From a checkpoint of a small mixture-of-experts model trained on Wikipedia.
Size: 16 layers, width 96, vocabulary 11124, 27.6M parameters.
Experts: 256 experts in each of 16 layers, 32 tanh GELU neurons an expert, 4 picks a token, a sigmoid router, a shared expert of 128 neurons.
Training: a variant of Muon for the experts, 214M tokens, 3267 steps.
Below are experts of layer 13 (counted from 0) of a mixture-of-experts language model. Rows are named router (the router's row for the expert), down (a neuron's output weights, with its number) and show model dimensions 0-95. Each number is 128 + 32 x the weight over its row's rms, rounded and kept within 0 to 255. Numbers have three digits each.
Before each expert's rows: a language model's description of what the expert responds to. This comes from a sample of Wikipedia text that the model never trained on.

# expert 15
Foreign name fragments. Middle or first pieces of unusual proper names, often surnames in tables or lists, such as Kaitlyn, Bamford, Ghiberti, Napredak.
router:099125168106136154136092171137163173148062095141165164132143131156109096070097140161076070137174100155139079159121157109095118110123076162066167182182149129143102096193110130111120151143178128151149059136126101071168121118115088139134129169127129088053176139133130111132144190116105123116
down0:157136142103145075084142066128124155109168152104142147126124138087126057121136097117075112089113109123155171133143174137186140118100126137135175140167114148112118099106106092087112133052153218125193084136131169204111180145140165148130175105098097143157078144075104140094131126158161087132
down1:125080109107118210120128105099124180128154127117147147088146110149190152149167146107171163086176147127111107131109093089160184085052126150103100078144131176154142098151074125128143096099094153120068128108188156123148134110107126063156188152197118169128134089143111148142138083113077109147
down2:155142096184153133133144115155109151145110124181111109131183081124128130122104072126121137070199104147128130069087164124179200127100157160096135127139149114080047137156207151146125108131078122152092128119157104104133129093077118181122113122082150120206170151101125096093088145107169114146
down3:145113101117157111076078147131146149095106185106134099173141130095136174188089091124101096115140131078108154183082157199120184109068146139115089170102087112143180116166103141119138159154103111149121136123108169133139111100120089126104119174157148098212103106129143126079135147167093203074
down4:105095103110157099110133106106077116062155132130105126142143104224137153182122075097137143157125116155121129118188087154183135121111144163163131166128177096187100133108089135147106071146129167102161142141103108084147069156090124157166071164109102162166118095099121065130138169126135194091
down5:112120163150167105134165120083090151117138156106136136171105087103059161115092103145104147160102159132086115147174161238101145128146093133113110122063130143099155108084193149134142113203135099158069088125138172162137124094137146115112048067150141094164136160119123128116160121176129104138
down6:132100117118176128104113137114165122232108098142112128131098154101104156123147219111114129146157131174128118133134155136137100103152183108123111171166132042080146189082113140140166143104115178169159133110148116108126145089140118132133129071117161094099137049118168132138065098100156052142
down7:160140076125175127108090125126100140082098130167141117189143116137152131125126057146116089062096132101076113175144157127138132123181148124214135137175171134166166143188118152107108139085108110069131083157114141132159128137168134127076118136124050150168100145041101153123152083132151101131
down8:096166105092137127152105152123113119116127109145190106156097075173100092096072156115121109134092196194119105108146135135105118125138115173145074118155080149088110158199097121124114186107129175131144180115112135086140174147057166119202119137156113123169042162139104108165109139116145095135
down9:091072133112128139141113124113131190149094146208161140102159095124141123084070096077139135130175084113171123085145141117089117146132115054143162170119192119122189112120178172083129091143137137103160132130136103118107183110171115094114067149125085128114101177165153105176200129116107133090
down10:148158155120146140067119147126109053129132138127158135053121122145104160127148139112127116131115127129193147145108103090111134188137076138090142152159208085133082136086112142115152135115156178144122085147144090149059126070039165139175151134111160122105162099140169163166079138159081172102
down11:116128201150111096116146109085128092122133151085124151131133172128127150129108144077151100118170117063150138125109136142105128158193151096161105112135127174104147139136189095085190201125117126139082185115113095101063098159125104127090153198102117124081098183135147079152169130154151045137
down12:112134173050120084141143115107118119156081139094175112100136122134135177121140091084139149154174135173134122100154145104117137128040119147152144111134148034105095098155164106144127175148160118132118101180092100081165094184153124118183125168149144150128095099167128187137035115098138148127
down13:154116069062192126140142117191113146138093132172089130097131134106137113138141051131108203125165124177128175160086108099101081098125095122125156169118131172186073140109110113144178121101151117065104128106166139118176126116102161099084107070159168065144165160129126160113159106124136103152
down14:181136089157107145122137138113103147103139153102047106067096120151158087144150094125132150138093107197115162109131123147151202087101114137079148097141127122095094123127161122074168139106128156080182095164095156204177145071131124167171117098132160150162090138107129169104146161048124139112
down15:074149134174142113140095110086147154167127104115155127181159113186143165125059176107175154131088103170121154138095124174106131089138082088144184088090204164144115108128170088162112104188112090099149089112156131109090144116123131117149123111144180165153088114152078107105135101066069160137
down16:085095109124082154167121102124131107078190157100114075132156089138050107155133079141141143164111133140162148118112184088126128188127159085120066173104164151136177168119170100179162142149183147159086159142079098130100134103094162090110084068123115146170114142120116136119120186127160170100
down17:220161130106106154149125072165125128095080155159110149139144082105140118134106144137157141105159146149148151167147131160125107148093109111109150164184045154142136189112096128171150076150148111128122111122132104142055133146135110130149098172139096130000146160135089128087070109104100132126
down18:164103111090142096122131147116163117191137122113130153043095154134068153064102108132150135154154165138088171130155073142139106126184125186073103055174083167137160138151138123124161113137089148093093142092113137118187116127061096103096123101141145160134153118153102200127152106142161178098
down19:116135141152110096134114126120136179074139135164109093110089112161156151135129170099086157128152085054106163118113067099152120091162151140167100135104184111162160164083114166147051198171137125141190161127109083079071203099103170103131159155086103177104150130122106121128106128140108125147
down20:058135113110098144108159171137132103109153118130120210119123167166155071145135107083144142152141142137168119162117110126148093162157168071127170141135083140175135071109106085103100145149117123154111103075112066154121094075204201109089102148147182114135133150130086147122107172178070111125
down21:143103125083148128060117163127137129142135085143174122102109113156176107159172185104176129147144122080103113122150142156102217156098156171117178116128149089110149080118120116187104074052105096166165127117150159120133097139148160128128162148139087094123127115069117111057175111068138168170
down22:162168117128123170146085130165092156114132142154169157153146089107135130136149095066129112141148087083110108102092163117097126097185121094083119150110076123087151051169139178083161097099128104086133106115122126156092148138097137131152128142199184140187183200137062116077133181134141137104
down23:134129160059188076098103119141146091123109058106140152161191121089086203157128174134122149099182137134158135082131169132135112141130083176154156146162110111122173089115092105109173121161161139131156105109131094166106164141142174117131199126119095138128103051111132132100128128062069096131
down24:122159211077116110115108121143153156154081101121169096123079100162137093121123122134116164177096071109159173122135114088191167117112076087159107160117106127121165140149139148115116120071134154126181130132130174170155123044113113112178073125095134132192170091153119136103160126058141173100
down25:213122126141137114150113108133055092135082148128160098077114122127105111122171134184137112114109131148117113134116138117139159137097140080213117133067150156164178122088124151089176156107081124181078109141128099102120160091165141153182118184159173087086120162142083166145157060149110109092
down26:137169103129117085143165114133147158146101125105094106138148078161098131149155082127119089160141123095134153137040139085101094107103140153125189045214089184084072117143185108161071087082101127122155104129170134084145172150174131124157134133078131116133158144144122151138118153180143139164
down27:105108188144127173094137132127106039096159115088136086132092144097138120187155105177157130138148181133134094190171093089136095164075155024181052143137139102161132123127100104088116126157141181125113134146134122119152122139118109085098126147114159150125093142159110176155075161141114164139
down28:141142088167106141174114131149162106162170128124163097148072142167104122067076118134149051143134080171082160179175062149113116093133142199138062141086113112167084154151103141125149105102144154124073151182140113101112128178114113154149168123110078116106131120117097114161110181166141103176
down29:151122152168122151088058096138167217175174169195137078169150103121118064076086066143148154113088174136156086088126148138086136132085122121070131134080110163124134109169075172116168115123154093124137146124127156167129134100105172074126131125137184145129125142123156132143087111121127084119
down30:113106104116180127072082164169098111131150137076142160150159177104129110137122113098096089154144115102112114171133129101153133132146180087126075164167140102109145053133081101157090185122061155188124192132138143156126167062145110112152156110054093127163162147087144176136136082140144167128
down31:163104127155098127163156179169152150124119113108078145130154153147097111193095095069123149179100129108121153106091148131119119149164117141113109151161073083103106077175072154073148138173087056143103108144073135148184127159108097103131150090091169112157087172178123190069162143140134128151

# expert 51
Single-letter word pieces. Single letters or short pieces inside lowercase words, chiefly f and m, such as outfit, disulfide, pacemaker, mound.
router:129150124126137134150086174104112115095085144113109128113146144128104086103100218172123129104160101125127114182140148172098157097126047135133157165215143182149095127156139066089177153127153130151108111081120095094161124111126128152141186169106112112077149092126134132143110219141121065156
down0:181105136155144145111069121137152110146084179091140118102099149182149152119094130145123129126096195153077107130138131151064112126135135120102078099090104144207126125170129157141080106179169126153102164101147182124131099168098122099114131073071073149083177188161132155083167165091138097143
down1:100183165124119160117105093147134127152161180177139084192131113155091102103094134118149133143123123120169140173142177115109084132104119185155104160072099138156089154086115135049151097110100093123151092083165113111130157159170162134171127106142078134078153076122054158168120177164094145081
down2:149141119191144151163085160127091171128167119151128089153176105126055125097123137141149176085145114081047102161142047189133135146141140064115144145167137103111147094104127101132153090113109122121138126145100161096129141121100132112144095136057136188159140139087061155149148165176073149165
down3:119141199155122127076097117134073091166089135084098178134092146123111155092098145091164112126122149130101099143112153120145115150098119126136129177128108110135138184068150152141138182139187160153088145152131131146088103067129112132080059145131116137141066123141171141162059098136205206161
down4:078115152183100175101137115187140127147126100116132148114077166156104133111169119151106122121136116165133116150114202076112133204148108127104138143155127097152151090125145136111151057150161172077176110103109096093180158119174095106098119171149088107063174155135073082087065150162124138100
down5:102171119117160114062129128102163161080157137129097089131114133181084122138170078124128129175163084168111149069113155136157165146109103131147123099116142171117113126189104157086107141162144182133136114084117105171183126098080231114133135112148117130091113097198097081160087116148136068113
down6:123149115175145110152104142144146144144128211212123138152116077113136118169123087155101105182078134129132180080115158174100101163161083136130104095131137077099131095086154126106108182098089147138104117171153064166114142040105170112179096149163119119069112140150102123156142120094098118160
down7:110129133114085102104110132128161117189062156078119102121137165100134133155072102183129103149112186102070103180160137129087129176140153172084106097174161183120137174156098103166116091052095114147121163123068189155116145096138201114124160127091137135143110164136103138122155133129146066122
down8:129127126071160191145120112164133153094143173124160152163133027177127158102076108128086084129144123144155139120100205042126152112149117091198131110152122082077079134153122103108099163123144096117102120117106119160121104128128110107095151149109185099143122147215108139155137167120148117169
down9:141129165127170117187111149127118085122094118158140157140139105127142134135099150109112132195148130106110092116128130103074173080129174087099153106131056136141121109108120129145126143082150080034107149096101197148114129154121128151171216107161115143064186182106107126129160172162095145066
down10:103138081137134144107095087112098138149136095164086139121159071096159150177154115080113112143151122121154179143198180211167166111172159165096104142127146110145086129093180105161100086085141106135171108112130113104072101162157152188091190136142079098166123093139105114128152117064110109112
down11:171115093118131047148156168182092090131107081133206105121127115102107157126035125079133157127139112119122098146080111154141150204161117126183168096131122121123119106132130171091176092188122109158132167154075143152114138115099179174147113117104109163089173089124137138161069138103103129120
down12:113151098120184059136108152098198122120109183141105121153154145122161091134075185158153142088083184082108109149133088119128140066120137117174164123137119170079170082125112155151100167160093135170067111090102091124132131109148149132157142149077158122103064099167166169168112149134148070111
down13:152090125169164067082164150095088132153155145149136103170128164121140066112186191118125159146139120106084139105171031134101082144118169136107132158142120115158110121095124100120073142176125112089185146122101084140171118125126104153167083142133106130187058176179141121110144167083141103127
down14:167135119170172100169169132157077125113135147090117156120142172102124144109123114120092093097095079094136121083134145103091162146119185206134123093142165126119118137079154157072098121158176137154152092110133112077180141119125180076187151193104075095111074100149168122137123070139170163094
down15:103176168125120068112146153065197104124129142143201118113172120166103073163110085169111143108075156162156092175121144112105164144149107092088082140084091122113080097148127106127120135108110050096155160137146145095121121173111134138152121093131153147184134135111144092178130113182188092180
down16:133122144101191106184147099156104126103177134171143147089134116033145100171135184117190100148113139155170143070118095073107118152120160120117134158123152131106129130148148128108171117130128120162103086095172117153093146163089175098146102132139134084199163056159096151093108145095103129052
down17:131073093137089133136060138088145143154141061137067165103115135120143069208149088148154142094161098119145104124166145095098114056088157116130131123093108181118123049176142090145130142145075118125115115143154158162142096143152193127120141100129177159154151131140146145136125103113200147191
down18:087193147157080114114131130130137093149123148180151141133153149189095117136189144122087168140119117157099120170125097215143124131153118076062049148150126156106136098105120180151095127153154094163107118079092180101183102107121100116143076107101093071119138155134115146179096106093129177147
down19:119118088119131169199154088121147175162113134122110053083157145196127166092106071149141113158175098071152155162120110178122143089111111116115087147154165147110085156174179156137089155087104107100129138085097102128073078187166137159179136091107153096080158088149136129113144125095131127147
down20:125066087070158127107150084131145139070180099124125141102169121178159170178099179186156121119106127125137130123176106173135104086087155119199189214152151125112133175130152122138149105089087141115151116096074077148119077111137112157099069154134106114096139135130089135158138122121110141072
down21:127066089142139171166130106063169105114132162139146132135131120119084172102124095090124099139098086175146141126114131141137139082104138197099192172137138149166069089149133139092090112094143130129033131152173164079130124138094069155169210140172103182125143171115128146141106151110110115103
down22:098134180034175131116107130106090154127106112077051094082144112119087118092147117145147076112155140148182158200085130096166139112203113130116122129117128157162184104125111163126139156203161137118112144140189129109099108129104098159138123150130116132091053143124151196111128116101123160136
down23:102094078113148134096161060153142126114104092219139089130058119115148099159118144191138136147120175086142170075143135148141155093182116161175124127115121126131162157110149081131093113136187097173162110119116154137184160141139084118077096115083108159090094093107165196158111152100096136149
down24:119159199182104134076112131131106134170130135097142119165110180116126156193132150118067127111145134073160070127100103140107131090118118139161088114126099109158149138085075159143159148068155166200142111230123134111139105164109102150127124153134122094088180095075120094135174092100121166097
down25:102112210085147133119110163121105148127121149144121134081153090124172198082124172095116142115114163123113142172156131068177142127164146146197126097098158134162109155087090143107145139132139164087117222089141142100100134155066092148106132126100180128068083112043135141108110101153127143118
down26:101086103071199112152151136077123140081182149128132144161083125105155121144158158124082168123166161121129088090140132114151160138137138076138169124123116071123114142194129087123191069105133136145083130189119175138025151122161118116111171098129170100118169118106070125123136110163169138101
down27:108136107110106142140113029132092174096137107087140143132132179145150117123161116100178187155099141117101083051155084126115110201140141128130150113167089139087192125140125108143081151127169161108164084147154130092109154206159137128135090140083116119122080157135130139102147151135130176043
down28:168126148117118120081160138177108096142092121096152177096120158152162088104150139068085158143132168148112133112120187146154087208072055108175088101122120132160180122145098147185159139135125156147072088159104126157104094137093057091121165113167121149094124122107124101128206118127148090138
down29:155158145143118083143037085103145107171107137137162122139069127097093173105178099197182138110171099161113063120130182102085152086164145176085130087126147122174167112105104133121116194117129115144141120089172168107148143108125124116137156082127133178089087145125107164139117165055129113131
down30:164144097138093145103168106166113133152167147120125062119121138099132112156086082155166112169083109136204182104101106087104176086124078145166076121136163119179146149152096145159124158082083090135137098123089107169154130144086111141140148106185145143078120168076216112076152114101127161124
down31:140143144126206143148154154122151124119080070166091126148139125109196150124132149163078177077151070055148143086121136076190106167100106101071105118137091109130160138152126128186090133141081142093113084166138138141131105103213118100151136166110163106129166118142133116062154138129091137094

# expert 3
Latin name endings. Word-final Latinate endings and abbreviation periods in species binomials and names, such as Periophthalmus, N. cervinus, Caucasus, Maria.
router:097144155116118129186144112119166146098094138120153163062188166110092039111148134182115094096099115170104135148077107129052164104186061140151140173150172119103140136154170129145130143189147138139159107127152059069155137080104059105107131114121094137112145129116138146157160161117140129137
down0:136073147091123181093153137101177152174128131129150146129146176131105129079109109144169138151081102100170119117118118150062176120083183102123159138101152101119100149115080207108205064180139083136140127145101149105110150158109123073116136093104130141100107188179125170102112137130137143051
down1:150205098073146182102108119099130157108117134133143129105085141169128145104137173134093088152109145140118122102105138104133074218123093158128083074101169081126202166149130156114118159151127125100110176094140143106151127113141164111139099120072117111085199202121115157164085098161167083114
down2:115096142104144109095186120126163096108141168184103099110137090159166107123123112149167107130076085149116169114049139102102209082130100134150137119099170146111122162124122134136130083146159139108122121145198140099133105110114099116163087112121165075250130108129162151094193118110090146163
down3:120160108097131117126159116186166145156127164072154043145105145117118171119090137154099154101127108108091072142113152141089099142136084135135136124160098163119117122132071157110109083133137106115141115160126088101159163201117175131167226132135147095218160123140153144111087124099061107083
down4:160081172103156106186157098132126072114104145132094148124123109044109137152119201169149112145158120153200189081103139075116197120176086108146182081153140131126152161159105127140195116108120111100159159119102116137092095166086058114109079095124160126104121128106128138104170136122133116141
down5:140119058131127187114159146140090152124070109074158148132079091129197154143104114168140125117135115082147132126157134136108123100094153156106084093146069152152134111126153094130117082053091103125106115132112095146152176130144166085182130173161152138163197142105106172191100096184153075159
down6:101145076118107136079161105092176184157058064162155111168089120130120137115092108107122160153138087154101101162121120123085131133199147106132099102195188204137128137171097086145162103137089134125161126106092162117165129146117092161139117112121111094120182063168117090135179148086117147160
down7:165147152147182109094125060111141149132165080119153133134132141091128114133167192085126098133133077082135125122136135203108144122118125134156061094157162155131125129186130130104112167062058133145150133162112175134114189138118126144094149146092146063026142129123149104094114138105114113197
down8:112159114151104062093089152133111128113164117081090142170079125112167234098089176077120121142157128111177124153193098125172131105076133126132151119186096171173114075157148115146128095106134147119128112091095122144149092139141101141123200158167129097037150148117120108135153167117125106129
down9:077101143141125109197154160071150176148137134106108089188120144115061057108177164111122110116089133072112130163127103178112157108156097121118144118109101126161147115132161154129116141138153178129151106128079185104087096176133098137141190142109175120143202111137116104135097072191114083083
down10:148152106130156145105102111190084094111123062112132136105130052171108144128114043137150164098136107101061147195122119068131100114158154218127107162097123122138155158132137097086120119096133189181093088124072116124164148127180111144153114142133174127136105166104135141174132112108161138176
down11:087135135118169195114141195113124137126103122165177145144129141103133123152111127076164121147101136159098078138124130152158135144151137088146128168079143115041120128081159163101114158117122069130140118124149136131114131105079083178108084116123208115228049113072095157151102135130119159163
down12:100109140141156117169126137136189128134096111116163155118084113067124160105172089110152177100127066117176150113122161133129117167078195145187168156118113151140158075125075133079188188099155127083122091132124121132138135131097081104127074171117056123183125155124126132096118063152158163099
down13:151098183115176158142158149121163119112137172187110096151181109123115107138172133143150171094133106174085132094123082115090114155176147085106126200133118122087175166071143168099097150163097115141165117143231117124155113110093130101052069124151070123114104131112137069124122120115124106111
down14:150098115168157220110129163105138136123074077158124155161123147088073099081170056092096151206113107142102143122113126192123131124068133117135128132095168148101069131110106147101142115168153118131092143155126121188156142095148154107137141149146090145140073118189111102154132107135192127062
down15:155137133159059177126096137117162166152146129137157122122092107097117148149110148151131146120101117139146076098119044129191063169190156082106083191111170086145140116109153110146116087132103109131154105171128134095163153098060212129127161101136115154086151117142121154118119118119061192108
down16:172132139097113143090133157121074111138162073125112159127109146113213135176159077160105111138047175122125157172164202110149085142171118105075133126114090122113093080168122133119141107151116123111110116154078102159133158114101174107130161125093132124183149064082186157161093147119083161101
down17:134135095171126114187138133150105153169196137158103127101122091087083190103136107095098098148187109114136096083166091155135138151078103096121179130098128178127144155135131067184103141062138098144115112144183149136083134135144162175144137176067158101111106167089130059153094099093138155155
down18:096110136203142114067103103125189140077153109142159143176134049136107128107122129185165159075189121124174091108115066222116149099111150126147104134119134088114074155128144123155155182139139096101112142103094110161133200115116144040140090148165116135148110123146116114143117140141133119124
down19:156150168163174114138120135076093127123115165091182141130164122105142129143167130089188106147075086081148171129138138115148119199119141078156123148124091140152091099124110098114145090107145111128099193148109074154094096153086146117064114117148104166190068135201095161068097112154159173129
down20:071179069117152091112104145153101069073154107104064174135118147142134172117127145152145109099128144121097155097163115145172072132084166127108148115150112152097184128138145147138083075104142195156138135131086139186213144132123119178132158143122104124064134158121109141061077145163112110168
down21:161075145104160139175129082103139106112128162180177095138104126126114139171105169171150149126160141076157153106091078126104074111104119135109150170135121059104145139162125159108117179160093112134156106105189153142093131099191129115081069094128116110202196141132149078079069147093143124141
down22:117154105135111064191075082139077120149199116099109103171052089116123093134171149155136144144125146137124150107116160159122197065113133142089166091133149114116154133167100148173144082076148141110149192109112104140132067148118129135167083109096147200128125080116162165101169127130152098152
down23:077112121185128129114141107098163125124108218102108088178058124106122118118118112160152164138108203084077170125146155094078144102169178135104058150099131107145100136088112087146155089121146091114190102148166102136164183149119082094133147126183122108120127144118153167187154164109138110132
down24:096080123142123121111121133141091188116115092102116114064112106102123129143094101093116140094095176111124159167088167145121128134068160131150105066163134132181178168137090147189121111100179163159192087121097124112055131115115150059142163116132119159158130113156158146158090147183206112166
down25:124115121132108126186129134125138106158154206086105100163158142193132118142104141086099148175118137158156114151096065106111157129116053135156100144137177080105100126092062154169122087111110159125209089124165146139176120145114155112077124143136143104176100118080159076147206081106134122114
down26:144148110126082182178125107088037139214128097146168088141102089107098135148090190139177131065123122145137117143157131114146072131096151133099128098142163114074084135089148137119128117144164133157083151197152139162150146153123087075146143127132111131078121178084149125168117141174082107169
down27:088099111131134106147093163136189122078148151148108094087133181163153125114112187084144118127145172106111086113121111132179166127166115100148155126154136115150123155088130099119153185147140063142130145164079128041118146108082135103100128160191140155162070172114125103109098121123188169036
down28:183102103096114169125086102138131125102135092104108094158137117095162134157093197105098110200148111142126181114126153101112150107108207124117196161127160164095145150107115089100175107153068136134173099098128126127074090125138152145127137117130154076147137151152124087061210161166155084086
down29:139131061091081068058099139140135149144164095103073163138136100124152143151122092164137144141111112170163128118105072143154177130138171117122114101159041122185117139096166144151092107188184157142112151096142120164134159092145110080197182145140103106115092130090175139153156113092093152098
down30:179104128119079130152133130114172141130050106143129128086173163122132136108145091098156135147090143157089107160150089089138104155213077168126119163169125075103109109118162181060098113152091049117092151158134069173170147112131119142104110128099155149163155131165074186135123156130117091149
down31:133117182081092107107171138173109164096109136133149125160112090172205133116096115129118174140101099153097165175035127127096163089099103162083079140131162150136135167143098161140060103113153100125174113138153087161055137135105158095137097158098157180113142153068111130104161101145171147110

# expert 35
Name particles and of. Name particles and first names like van, von, ibn, Al, Anne, plus of after place or title nouns, as in Lord of Appeal.
router:102137102138121126167148143109129192155105094081151160089129147143135113080162131165060112083139120186141097147132100122099128141164093151106168136171156100100069135200131140128141146190186151091104083128173071059137175103136074102181159159127109120073173140089122158152158142161136120123
down0:168072099095182169088129120111175160151107127143154113103132128117126158120103130112088104103182079157110168110139165141125138106148035157133182168132174170143148154118105151104117108173109117170148117108122103094119166060155181130117139151156186156116085095107135074115070139161056112074
down1:137126160109089132091103097130138123102130131125140173116092121165081088160155104092138152129124196114114186069152089138099056072105145107087122108160103136166117147150170092152168114138156167131123059096081122167183078177109142117132153121084128119102140132114149159151216139110177150197
down2:119153085137087112127092114118078144080182110130111115086144104095148109090148137132101122107114139190108126077111128129119091116143196134142065156141151150114127165093161121173185187122134096085163092133168102113076107158127160117088220123117171218156116152105134138092127144154180078130
down3:183123150133108155158140060111136140146173138110101115124159152092085154093128082111114132113115199089088153148108184146106159137111111114101126141129115188112123107165158147078135101128182097175181159148146126122085101164124150166090135131074131080194154113043076140116129081165134071176
down4:127119143091138107083115119192184129097077177138091078132085184118106131119062077127083154129102145111119164146181109157163125121174113099135118146095086113148056144135149115120183147096103111123121126176112126108106126109163135121161137146137075117237138154194078142149104122142188140139
down5:120107181137151113131099123145123087169099115125100118098111120181104137105081053141193147086137111112170165136080141128106116124127135143126123096157095132131161154170183096138112100124150132204134104114067166123100151107144173179065162063121109100172150078093095192159198133149091116147
down6:140092071064173161088113084138130093176144118128143147105184163153132145104080060112123168087131106092177098104079125116179170081105141153089173118140136129149176155107041161168149087065107122148180098138126157145129096129129101149179168146107118079141114145113139140147169117108146139166
down7:159151163111128128147110097098120126064103104073183155154106123087118136122145116162098132131106103157115114140102144142171142141146083135161086095094126189186060136107185130109091158107123094147077131161151091150158103110216168135131206068151158149093125098124143132130180115108053113163
down8:154191113131114109175109105102093099098169161098143088112126111155162121144143167144150127193035101137156137115157083095090082118158140064140110133128100126066126176155116138112137146129089113128164128141163186112127103103085096123125126179144171163093112192170151141153113117138033163161
down9:112112103139129134130117115101152066066089138098099086108135120200204123121132123140064132097121127027103098133158124130096140129111164119159171096106142189176166138108166148141146083132118118120162125143123177173085112109195162105119116121131103185175120099143118137086175189108119107177
down10:117157148112155105162121109157164108131139121075074146093127164082152122191135161138092164158096127120157124112166066078130165145152154137103103155153116136057144117116091164147127122176222116081083132064171124118123197122120180112118080096184089093096160107137090127109171125127095154132
down11:152076189167101090127140128065145093158093057100158127096053155078129143131119198115173074145181167118131133145094097109196144122123131113218179112170125126102101103154158127145130118159099146115136158113149148090155118086094132134115134103154120147149082099166172126091130164090104113149
down12:076134129089133097131110138168120102190150114166126153115135112158095094128110082124144158205164094077168181106135115149129078123082146169126073126075123147103169157154111112126111120076135117092110094127118145126134113141096153163166147140205113132237156162070169146157109114083118086106
down13:134106104179123147101131120174088152073129043132148069155162204130104153085121128167116057067107122118151164131085164140094160113131151144143076097161134117184074137161170108122166154157141123197136131115118145101134091064169104097176142161119104162110088112151118135172087131136119130125
down14:106104147084169159177122058105156118078109146197149120177129154141106090161145114151099096138094130079148076125108151134066057171129104148179152103176164137119087169154148089086122076166142082143154156112082186177076109168139154108129145103111113148133155133171099100167123149126108101119
down15:165190068121156143085106119106104100142149083104136118185109111179106118150146112122119072071169152152168158151119099081065157113097118195149175110126162117143168102108159110144112113118137082063115123132123118172153117183157105137167166092128134184037148098159115089121120154163100155120
down16:092089204063148130051113133136150108184139158170129135088140106113155131147117080160139177109154137165134123144146116062121086147118133085123131091080092123135086115123109131132104118167114184173117127180149033155172178102115176093129110138176119136155163128152162137144071116081133128092
down17:164110097154135166158141158150122133132159149115207211039135177181099077164154114158136102160122134092165144110144144064095139165166108144148116087114182136118088206116116117159169110097091119107131117067117109110083116113149093082117114144153111113161142136105108151094162088107091126086
down18:140150124141071094111117170131172131100128179203105153082136151166092134150158012105144125183042168143145161157146091161168197104149139141124106142084127120120131082072128117155102073095134122097128133116157145138101147136136151123093160087143078145131102099077142172136133111122138152104
down19:126127155086096139108161158159109106166133155128074112172118092145106121115162131151190156134135169141108110091111164207152152109126117104160059108090166115064139114088114131169121031143150098129129097130159123128131110118095130137120117125088154085226131108125157120217150154159114077104
down20:089149110087162171089119078161181075107124154094117118069108159116099114121089044144110142159149049163062129149139139161132106129095192151089163169139104143121171131102144124093125164158171139170139127167127122156114079178107077120170126116170142148123127100083157138169115071151168116137
down21:149155102141092195106123119111139088096115115083185172117161101146121193070171181105137093142089119117125144191139074118088092132108054141102166079166162193150143109154123109136129124068101158141093167120089094119127143124084179122105162074108124156126110086156140127193155142145157129134
down22:136135167119154103151130160120134136183071109087087142110120125136158124113142143127170122124150153133150129105114134145097108096123097149169120092122109066143068121089129067225072094091186126131132114111107175185125149194127114148116080196154144114076114178132082150110181067136132158174
down23:167135147137142057139120117151176124190095111111122111177152125080177131133121103074115146137150165111111134172174128137127071121112076148061119093196108129184096133125127176097037137105114152155164138095085101145129157109129114131200099148144122154143119056112177126087113175117160110103
down24:119136140090141138106130158142170124115100133142197157183108157159042101137052162170161095217110152108121094095147114151136114132137125122173136114122107094119059142152103154181105142144141128101126095074143080059189123140080120115140116150116087158151123116191135186102138137148128074126
down25:167154151119120090182068092191177109148140158185136093123103106131109092135086099125081115159130129133124101120098189151141121136049115123177133100116106098160155150115172164083101075139165160139118124164143106103110104127192124093119118117046207129158116131125150175165098123108155160072
down26:125130193093150155116079158116116143118113173112157096107158072175161138100089115086169131110159118102145113158125109135121134119136111074086117120164093182145118142039132195062131184146168108090067123063139087112061145138110129110148171133154126137160162125132168173134176123146095173116
down27:181104124150169148156123147146115110121088179173120118137114140108171118124118069153146162183145127124111105069144110129169077047088089101185069138096188143069119169171091131115160102134130149134078150119112133107109108171144130121129121137154134101231088066144128129172128117104122143080
down28:144164134089119122083086115087197153156139096152155150075160121131100126116113053096070129164127112126111125125150149123176115072076148159144136104139063138123145147110159190121104126142126124081175171144096119106173100090105144188091077150156128100191201102094142114113154094126171177144
down29:117142134145116074126044130107109138132101146157131088169168129171053082128126091146176136218119115098148169145145115171108129085135114137101147093134099145151137110148151088155124108083148069114126136130021107126165158093161161127178135128181156098165173068155125103136158153130111106144
down30:130180139139134117129153125151074181128089108127155115140122125142118203161153157056101085106118139167133113168096147173079101108080158129144141157146104088148132126151147134141216119150149154106126141095155096102186165112146130151103130117109152117016104145114152107105145130066100110039
down31:129189163075148150144183119177137151137067148168125105104123133135073137147078094138169095163093108041150095129114132168122099112139155134106130107130139114164175114102129079145072128124136159096156084195115215136162133071179113135121109095152110074156136146103175162116109133089097130158